Experts of a small language model.
Size: width 224, 68.5M parameters.
Experts: 160 experts in each of 17 layers, 48 tanh GELU neurons an expert, 8 picks a token, a softmax router.
Training: a variant of Muon for the experts, 7251 steps.
Below are experts of layer 7 (counted from 0) of a mixture-of-experts language model. Rows are named down (a neuron's output weights, with its number) and show model dimensions 0-223. Each number is 500 + 40 x the weight over its row's rms, rounded and kept within 0 to 999. Numbers have three digits each.
Before each expert's rows: a language model's description of what the expert responds to. This comes from a sample of Wikipedia text that the model never trained on.

# expert 6
Inner pieces of foreign, mostly Slavic, Thai or Hungarian words right after an initial capital, like Dj-urgården, Gy-or, Kh-ao, plus math variables.
down0:461451574508485485534492466486547491518565502495412573532514458517571526524514454494483552518496474508542455544550512552505480572524559513489534491458527482445513454466544434465461450491549502497493464565481515529560481491455551500553479503479508541542438540508433584512497434641434526508537462498499470453489486495533435494459544578532479508430507542533486536485504540481442506502536505505513496456444549506478483487419499407482480545536558424528500572521460458455513459521494435483475573505502469445493470494527415467515483514491502525458551493524442479506577549530497495510522458521470493478474477602509588512501517382500512514483500456511531450474497523483414581516517
down1:516503495480462471469514568609451518549442522485474446531512490515520512490542458486443503594576565454528592534539514549542502534512514475460480503528566533462504441501443491497536581459559500497456576421561464487550532466497481511453483489494436490468461467542568502495464536517413444491409514500493480558490539465434530545484467516526492507499559510529546498496473517484501443517548428494509519472479429461486481530458464499520525404573545537459543550472531538576442588535484502569469553518461472490457449461518539504508519503419505475472468526499463399454501507451520531513516521490491472489526568492468556513533528493473484524481435516478453583484541586539488488484464

# expert 63
Words in wiki section headings after == like History, See also, Climate, Name, plus life, career, education, development in running text.
down0:457504540524507523536561560539455539551485504497440505455414483423503459446458465489517546529600453493476546477574465490479521451503433569400527537497533516503550489529533479492475495515517561583485515542473522453524442492494500541550530437462407518501436526516541476502528588485435498527515580522488477501456440519482499517499437529556506542498499529462454515459535551516458494543610560529465522550604572448510500513495502514499594427433525458483510480496438474490454541525490491532458547532549508486514519485450459517465504438414522435558479487509458481503519477478523517509518420503528558513435460515459502502502488481478419547456488481515451459496511475564500494501553
down1:465414470489549471557495522498460514440475464488456532544502501499520501496548522526480514550476513464498549526442444518534481530496474433564465515415585474517480456484539525459512500460474420501434552459520485527493560467536571520549456513396419567533476534526510561497479467514532483509476588496516475535537541539468537524537517487464513494502514539491514556554522543505434511460520515533464471479468465531531507489461497493521470502464450639591452454499550445491502515483496514487507511555406509532464469448450553481425519491497478453446517441533493580529568511494459531554505482557499425473505560503446487560504596563518450494456493468476409512512552433493509448510482

# expert 50
Double line breaks ending infobox fields, paragraphs or quotations, plus pipes and dashes separating track and credit list entries.
down0:543565490545470524534564528505461410544542504472525546496467553530516475430439532511549490467441488480588485526474452468516476494519532451440497531490496539412521558481495528501537448522482531488472509512505494436493482560448515497499418447478520476479446502491472436530470449450494466467613502479477503440548499501521471483492519474586520484513464493552517406505487483555567505509491563502455539485475530426530506546532479498497567495569493521448519500437574429437534477438536501496553514546520480545471505489573403554496447454499559530522445518524487501528549525480532509462465457470461532623467518561468479515521481492524537568424502474504491527496525525461415586452524
down1:458525490514449480538561503463478584487551498416557523497468459522542455493524525481503535474459506422540525505462512535474477466518504455382532525496417460573454483490528428498507507481517519533570518533494477542512535442432509487513461494507551512470514443536517580468386553526490496500419548461509456542528540494531535441495505529462533488441592515449506452532437534544550480543466448525451559486483527495480514496506439472476507501491580423447522502560490478595433473480480465492560493532475491499527537473470513527447502499468518537535496488567528483553493498491499553439518513510518512461542526497465462507555451467474503498411491512576503442533514488614513502456617

# expert 32
Dashes, spaces or "=" opening lines in infobox lists and tables, especially taxonomy entries like Phylum, Class, Species, and empty cells.
down0:501489499538532461489556477547416518460515534574465559536485507534473506484552493543462441455506473446553467508434525477491580518513497486535440500518592554482447436508476532519527465552497501419514462573510548522454468490515517482469526498474546529459509490567494435452538627520475499476537495494485556560508543504550508473483474491523498539486423419581492454501506424432563466525461505536537479460488480497460520526518495473461519491525448577484461523445572546479557474470465575443538495490510518467495502455535576508508531539485488557450490508416547473552580527496376477524482491485563474511503472434442444462481487516554547453431440548478468489510518501494542503462501
down1:465486529514521491546451478483531459500505506597521514515463496493423470472524547472498579486481419532459414540520530490482500442439476494528484515483459468523478556492511460496445584509534428477484480476496535540464432518479497522511471509529464489518565463507536453521541498520482492562617475462514501486467482485535486505564525515553550431535503555476483513536518514582493512488510480481514475562524499525541460465575651520514488457497478488551533588576403551536506532539482526538458478583500481544538501492470456493507545475546474536553474517415518532480512472524437416468489418514524480495506497463436470560506447457490528475451558469423489493539533562425509460466437

# expert 0
Blank space tokens and capital-letter name starts following pipes, colons or "from" in tables and lists, e.g. "| 16", "from 46", "Puača".
down0:574440584522532477453510442454487509510501479516577433545473529473405525540488515557478436494473519509428502516399525459510449514515559508503500491482487448526511471529523490461507544470534474522528515535534554548461500451569499529526456528525466472404582477542526504558476446543485408481528557489454558489491518497589452497486505529532463494462481540550541518575538494539507469537483489520485449533427501485526486555489523476484443535496500473552448482472455494535454488517479517447376551526581473505553424491475534524463506462449491517468518516504491487451484491437443552515518583514491463432567476506528495468413483578577506446533537506533487535457547465548541465519535
down1:505479529437528447617472484484564528443472466514494424466488506526460500552530457455442572506456510501485424533509473511514473447481470473437484471447485535473517481514487522449513487543461541560547455476495513516486463491455558525490456404528510594534507473500530524474606508439545506479502459488482532499520506584496522480494450465529538425568537436499509437473468464467514504400558510488495514464500540504524534513548544568558503509548552493526538572393500505429485453499554467533521530507579513576546425592492534491468509591470455484477451484493521465558523525535453476551528502493512551514484467484471510565476494449497457545543502494501518495441490413499565477509513

# expert 23
Single-letter or short opening pieces of a word split by the tokenizer, often rare nouns, such as h in hipped, hayloft, haul.
down0:478517525530574479543508588472515522506524471520508507578542488485526466507517494513479512493474501612536465526451494451489469497503530458525507474489516495512507456470486433479525534567539492512563527503423462547524534512499534556475508480526431460519482535526505595507455474457568515534549484537556482458467500486459590550534517487505417519551443505471452498485520518464469435482523473542476533482539461546469500439556409490566499573460482524542474479510575459458519526492543484486518491590496506498427442543485564501493479499487503520595513396569490533429510387484504429474518467508532513414509423504397487541493491504509444536421469474468439531507487474469517430498467
down1:440481502467521547417463489557507473453523561485489569526517435559495509522495490474501482553469485488510486491523603460556560480536571467428521452460520508528471490484474480458555495568421516546473520493481511521518569465487460525495515512517519510576480397543468439481504515505491479497555467464457465505519446479467497471531532537449517489526458484524469509529447519476471547547436524440496450488521515459491529514499513517507527573500560448539446500473477465545559453481569434531501480529491460617497521504486514494528438465478581529533478462487430508538532467459494572483513638545416594591453548474446458484503482482506471508585476440516502470469503508538501460496423

# expert 35
Time nouns and conjunctions in narrative, such as same day, years, after, when, before, and the final digit of years like 2021.
down0:420510470481537507446471567504483475544452523477444521574501502535461531533539493564449499487527452433508479547502471491451434430528456426445532510508481568481506483531425485439453492532498483561504552493493489475514547565447436540474542510485497426521444557463526502438539623516543475468449489536544524508421496491508551526488469513508514583538439423548505506489440568495522508510534538478523411515550558443480561581490553488561509554472488544445498487513464481458429461494511546438462538534470524445484522522575491579501533570476520511549434508444498468508485477454482484501518528517483611497482469489463485477470454523574525542501544513484475542470468519508463459514517
down1:497539493475505487499516544471500483477512491524431473510486572518445388476527524518491535518540501467494505475436459538512488449500566492536499469560516453526546521445478535492528471581557470530526524523545480490486489504499468449548554486494529488467557463411454443467423530530569504510446456547547517561484498498531486445518511487468542516485440512513487546582491565514561576539450457532612457467532534540459532534441558481542529529400478461513524522473437500458485568512452513529493508540540455426459531509525490579541497477445522576519442495461553517459546587505578513456428516563453454449521510483479484502555477512517499490456497539486496448474467490472408474413538

# expert 18
Single digit tokens inside numbers in tables, scores, results and dates, e.g. 75.56 m, 6–1, 2015.
down0:531510482440454499490475535543523562434507516459436462547510521437471538515503476525515567514555468548531478479502504517494513558523547551552479563536493549540492439503531501439443542483473444483526532581526450508534464543493531496481548504511456529477460579481430499479466497435480504533459522495485488501559516614486449565484518561506507535555425513472486494526537448560510481534472490439487602501480364463448536412534500462512454524483520479436479516410478511501539519461418525497489437506502488497423482530574481450513442442497532479454473443459479520456523468478489506515511444489578525507506496518491546543481450566589481553505528511490520457454545588473538491545535
down1:479479511520530488482462557458518555461382545410526495479445410550552534573529453550529499455490490537502550461517500464535533436461548492498415436565486482604499502435455503452498532473462552554531530496524524477510454421526453491541517462478511542459545518555502525561496540561472440555510477548531528470526551537539472532455450460442500522482424520512438486417497475469522468519466552469408497595468541504522492550466553496543508472425485505499437483455555507527500479478527495493504483487518465490473465451473519519584547476537490484455584506532538538561491519515574436429508553479498519470522439576462473495456507488484461569499532511536514465491529496492508475469526

# expert 10
Blank space or pipe opening a table row before a rank or number, plus colons and column words like Pos, GK, DF, votes.
down0:524532474545513535534509493527505488540514510489490482483515499601451521532483516467508478516526503472513570443476464521500521514471443445508443532455470529496426485474547554538540582581405457486493592448545439453493523505560409461491473490436517550459412560479535479545422489438459539509490444521536552493466458470522418518515512495529453518431576535551520531472559475515422436483516559541568448415469481489500472525583440464478453542501517543432519488510473482534534526483454540474510438517505482494531470514449520463444467502456486477487520515544517452514505528476509587473432542513459514529503497536531483428587551447540470551472545500557529479500533479469498535483436
down1:446500531483477525464478471494505521575480504450492508524532524509553540515527492476540441490431489503538457433504565513487483526516432524498537490549510411534533445484440473510505474483547505488444506494433451483478552507481452453449530488566506517470495504479450522550579487430543491528584465485538527544492521551471563543499496500455533415501425499544463474447506477516473519516548449488523532435446469496504567505452529507568539501403519457500511497482462412528444491510510495541493487537538555456543576580522466497465480588542511522448426610545413490504493495476550545526473487569437484488469546546526441575485555555453498503414534515496537500495416504524557518538501

# expert 42
Finite verbs and auxiliaries right after a subject in plot or biography prose, such as had, have, has, looks, shows, could.
down0:487554491475563488443545465515488501481502484546461512524523506553565578531490492480453473531432452486493476570464538501465481500480443443386522487430575594496486565514462516497522553466418552508488456451472485528539523380605495570481504495481501487507481545489518471510519478473529491506456547519547478551460484473562527512506447509500478511516546406527511492478567443420482496526498528442521476542518455511484571447534551474539426530482572527506522484484487458529490548427569450492464552516461435468515509511552463490498525548519458509550548516543479479505469438488504495531511490462493492487511591512442629526539442581532487490463447511524493526534539488494481459439504
down1:520519460495512476508475457537498527468471467554433523526612462529472491529489504490541538458420487519475538493473436482567534490545546509508496562409441527526491472466505481470537499519475582534529497498460536535492514554520521509472483485455501477461514466553526500507423450410529531512498524439517525547470522453492430475463484594537533464469413604509532448544499527493540361542526558487516516552496499514522436485479557543491551494516459535458449534426548474523497556449509477565535508454512555470496562496461484523523474559475458519497524524482447466477493497518470478448514480422579504518495494459496548550552477524462497471458465521386499513523569492517507575406543

# expert 52
Single digits inside longer numbers such as coordinates, years, ISBNs and reference numbers, plus units like cm, metres, century, BC.
down0:511502495482496532517569490453515488503483488558495549513411455498465495435519557540489442474485478569530526521543537530527519537489398498486510516525434536485421531498528464472489465535453465477509431460475505541478453566507513439494512588476537455531533516512499470483497538476572526528508564528487478489477415513516509420489505514515469469554496451591504501429540418556540526413515556504487447453549464486551490511506480466485536455473492578556464477556424541479498471531539490613465492483483537563516501525435496543505553481528477552491480460535428506488508421542434465484502505488460558476495449509499506507443377532485465493478476545507446563559588501497515549550443
down1:479546498437509528494449528567559384546463553551556549458475484529501582506518484467526497505445536466566511525484536504541454491512416470529599493557519457487477477498424459569472528541490426458478500489441520525422512500444508517506522593492540469495419471539494472513543493505486589470485508508447483500488483499510458553465562513520534465499489536571491535466459516504462426476573538517497474494540592468530424464447490467490511453461506530478567459562472544496495430492438583486489526474514454487481520532541549460487525407521492527440525560517514584487446503486566465523492520521497461535505470507435554480466454495512483583481529485503534507527468442513494531496597

# expert 8
Single letters or short pieces inside rare or foreign names and technical words, mostly r, i, S, J, as in Ark, Erstein, ultrasonography.
down0:542541522462532549490540552484515558509560505453462535448497446470475517494435496539519482539473505550470526502492550529512440491490499532497520541449461514471595525546489443547523527492440486520431510465471576524448501483436484489556489551463456448417479528561513536555486526532512552460500498561522541476539598562470476495514525497471575547485489513540505458588522459521379505486578482565528469524502422510512487523480447509429495490461508540485451483493441469534451479577524521456535452474543499508509502494567415453529501449486535506418504541517432509474493502584478503462485557487478474542529523550549419544451507486497555486496392465530552506445461462458564458515490
down1:472522530518448476503415436475526447518566516508465481435549526553538501526562437467514468436502413519513486469519552488514434521512521500478512575458501538473537490423521407524536486521475565497522490462506485526425498573459552499540523569604485532597423428534456502494598519506514554574510473532505507484531547579507448469535448517543462539462499489473498576534519447455553562546499486490508481483506508557520486558532524488477485476518426454509438476467487491468524522525510452464415567518504491526493453436498521425497558507511478461447478516523524456530521498483440503427563524530432521465453457435527532549503477404501533482493514533483480442528503480501541532525484

# expert 30
Closing suffix pieces of longer words and names, such as -ing, -ers, -ism, -ics, -olds, and the word "of".
down0:546526554532536551522536475562550470504487560514535488487504446464508483508561480540553500459475553451531536507463523520568529462495503501482514443564454486557549491448535506481458491460480509508501416475547501509411427474398515517506446493544497519525452523524495512498451450494563417575522481478502476500561474507484498475501557487461618526505427509550561488510417543497551463509470522541539522484516522456513541482518453553385532425411548533488566524486492533501462508497585514541509535410515490563490516465520529527498510502511481454500445530469471510561454504529467454457495510437518519458445473511473485539428496495452513448514464496459482461473606506505480585410546
down1:533559498451528490479551507517541544541539486506439567435410468520469509532546460528526523520439513513473548473419438434507497484527463514523532576466568490520499540418472527497466475503474420460523583568491543477504516491456539467505500419524463488556474490467457392541549493476531490424551504514511507496531570407454552461510535489515479436472537534533529508433527503495441500566473574513485460527538494446448434552436452485536521506461469446555475473465489499503527460508523483463549542473496575510551468571525445443521454560468504476602515549523567514511469571435553528553459492504472473543555522496474471542508520513498525525427493494463504537539507511439524512484511

# expert 13
Pipe characters opening or separating cells in wiki tables, list dashes, and football position codes such as MF, FW in squad tables.
down0:466509436496492482555492483449435456546486567510545535571429541464517555533488451508482578487534485453521406442488515466443540517509524534434503567538446443537481521539527524497481564473493479477486501567479517545530514515531519528538530453501506528425548517557556505539503501503506432526449530512401488439489491535466484512516468484574428465553462475504581490475419536470452526500531517487397524487560442456497502523500430462521504525485479453480508506489525565514491494555525463556527460506470470498500581459543464568514483580544483565531561482527504407492450504500455536491463430486469518463465501600480442479553481563514470483491527563477483495452522530465506595454480
down1:463464454523579568509517505459472440525509479508485537446500501536520526501436503437500488536448413468510489518485453504475494563545480450509506462472513536472494548491540465449467537523555501557452515481492554514487518470546464555539469471513486471502535461531500506557492543504543528461439522492543531455477532486505453435528514494533512551510546462506479481524484494509523588508463490577507519503436554545523457498531495469535535516615409488603538491460565470530417520577524440428502563541474440478439495574525472453535560494523481467437497525433510580501518501421444486490539424536586497528547485442557476475516483437489593458526469499485561447504500535500412473539522

# expert 9
Second syllable of names after a capital initial, like ar, on, el, il, ie, as, e.g. Ts-ar-ist, Y-on-kers, T-ear-oom.
down0:495588495451460407468452512476496470520551455550501507506485496488420414570487459574494554549578485461442495531509515441530517579496429490482557440506498501493438394511492477483442519507459478474430541569545521543548538500512531495509531485395501429516484433452568489613494481547488453512533557472478493551522505513480493544483501507546522428482569477428504561528559476527545494511548488414568561503493517534451504539546537505443476531510528540554584514516520508485500482507552529563529402533474480471469548430504507477500489450520583491489515502472540476504551438470485539476509516517490471560487474517470463478505526565467502458500497481496478501487501509544488437523455
down1:549544491551483546535430540518519515509408479542488441573472489528509548492546562465439494486511516420534464504482528514533503549539556547458479583502453522405523527525489506518513521470499499427482480545450427458504518484587520515446526465417428492464476416430568532461535553436502501556436520501532550479549512488529551477504404509509522487544560475418516531501446514506480479526478474556545408524464455492502467528513500576509476475467396552524522499468495482535532511416507574576464497522539528467524468489551479504538467543459510524570508549445535493471499457499504498499483453478468571496463525525576464495502437563478515507473475467483472550474474515435531543481521

# expert 26
Pipe separators between table cells in sports, race and venue tables, plus semicolons, dashes and colons after closing parentheses or quotes.
down0:583531546537512452442530540508514442563574555434477545474424488503514475542539434524433516479482555462530400538522550526462478480504502539526565465475500529509588515562552518428474495465454595476524604525498500491492480436516500511481466525551512500586491442539475468483512537481495446457503586544523469443473519543506466535507539517534494490498508456466494435519503444506497474433469480532589516547496493492471484476423546500481472530455373464518519524491499501515475459509546486534504481499543484462526500542506479467489535489518470564523477494486490484507473412479497557561464393469465503491510488543440470455435478515493502490516443503471470530534507532472405396427511
down1:519468520448585481444456463457548499529582477536458573553526498489622532584480527503504527499494514444489454505462551488454496538504571542463499452521563515523570586535514486515581438490530513470562398555517485500504577428605437534539511439483473468511469475511481538493509535536447486496534506509481466511542431490482479464483516488513473499517497474505510476497466486454417560529489519524497483426549484470503482540507539505469434491525529529533475503433485526414480523527528520531548549440543494505489463513448471448482581470471430556508554533480489518638579565453471448461500465541542511533501485469477509516466457450512518476492468474483449455490476435479484490494495

# expert 45
Technical nouns and markup in species, chemistry, astronomy and maths entries, like km, species, gastropod, Formula, JPL, UTC, ^{ and =.
down0:470508501459551474508504433524482494425494478437519547554471487531446443581400519518472446501470525478466529620469487469496515523543481485501521484506436497483494452517468599481555517522443579464517551489503482534464450587520404477515431500506586456549535516518513590598483501474442504485577494495444518521534489452530514505494485530467499537497500478486518477498529510495579522538493449463478542512478577498484431543530469495514570509516490516464557448523527480541544479497437477448538450487577493522518444514516507560540527575524480482437479423519530504434507573431527539477460421497547543497535444473490440451537466516507535507470485528472474549492436487445492449472527
down1:511485511498472475562552506518465514510530495580509532497552495582444526476430490494488517533510499479498489579514567461563467513491529468623517539492519592492561526554460469532445534541461561365435506516457426484531507526559523531444473468480500472482448459498451489491543588497457403534447450518555494555522515515458392496454528475518486454447500490544524503549459483488475441424554504545457456509594529504494512488547463550449494486491493553489480477467534490509511519468514492463491436472475500493441479501612554498541502516504469481538521502545436491519490506524462436444484513532512544420494561477462539474450505520474545487535529524531546532545451509503488424507541

# expert 28
Everyday content nouns and adjectives after articles or prepositions, often nature and science terms such as sun, water, light, single, star.
down0:533451519491470482524489500530471578460561516441509521541545486557465509436515523520495468522474490530437480470454575523480444520550481458468469461493481553468482490505510547403535529504529475459538466525507512432492457450526402456497461488454521506562515468408536502508540511556520491562492438545452491514445477592498433475524534526488504471469464492508373527534506409520550542547516499491440532424519428490506543513532446502628537535523563515465481582559505439477490487467478489534443484501557532549467539530573441527484554494531555474557512466487460557507537428527467524492437452501498495501465561453493516539536547536558452517494491486512498425470496457475484532488540
down1:475465492541469607453511526488454509580447553430474442506510506532543480542441551485489475480401535453422507500501459514426491480575519525511485457563531454518511524434515581495476477559502508443552477477473527472498536422544501508496542461473469497458546526472503470536500520522500557480501584527512506511488475598457577435484548473550519463464517536543469510500517528581469447444448444401551519491540555498516473479554410490468404447513559545462522549492507518518453548503518524481493492533483492497517444539541541546530474490546509415474487419560511490483495541452445439556465496476439503437491509532514471568429511570534505472504500482520521525520539502539486543506499

# expert 29
Word-ending suffixes such as idae, ism, ian, ics, ensis, mostly on taxon names and other technical or proper nouns.
down0:547463466525523504508533501524502507453488510529528448463579585482534475476442518514468432505552488463455489540522532514535525519505547557502473431462482491499453508503496421500532510458574500539492514452488495503453613470508477480541490528502538582499366529554442483498454440505505576495447488551527504437492502458587506489503521546453543491497398464457493474553510567497523449472463461385535521495513578559525568534502488543506530462544462455578462479551444440450434510502493470505475487505495488444477470500577538528497539430454488477463552516508489557484509468570500459453488536497539516444476478464475458459485484571432502514527522520486513568514538407504521499528445
down1:505441506474441472504514542497529529537493490464519569478546460497513509515560476530515480528555528559471480522460506533511490533453436486537563455555466477530553499532502518450508421428495532470480566514534465491486430553459524508533435536486518533457524560484496524480497505605614499456495468428479467472507493454514486568480510469552576442541549568623522491527453544501536488524532419479517479515479464485493527519472522486484506508516513535464507522425462582476387555460556521509560502499503486528535500457564513501442480462528467488497530444437449490554460475515525525484518537442442456437509524529453513475463447500432449518437431493606458504489485458562506533477576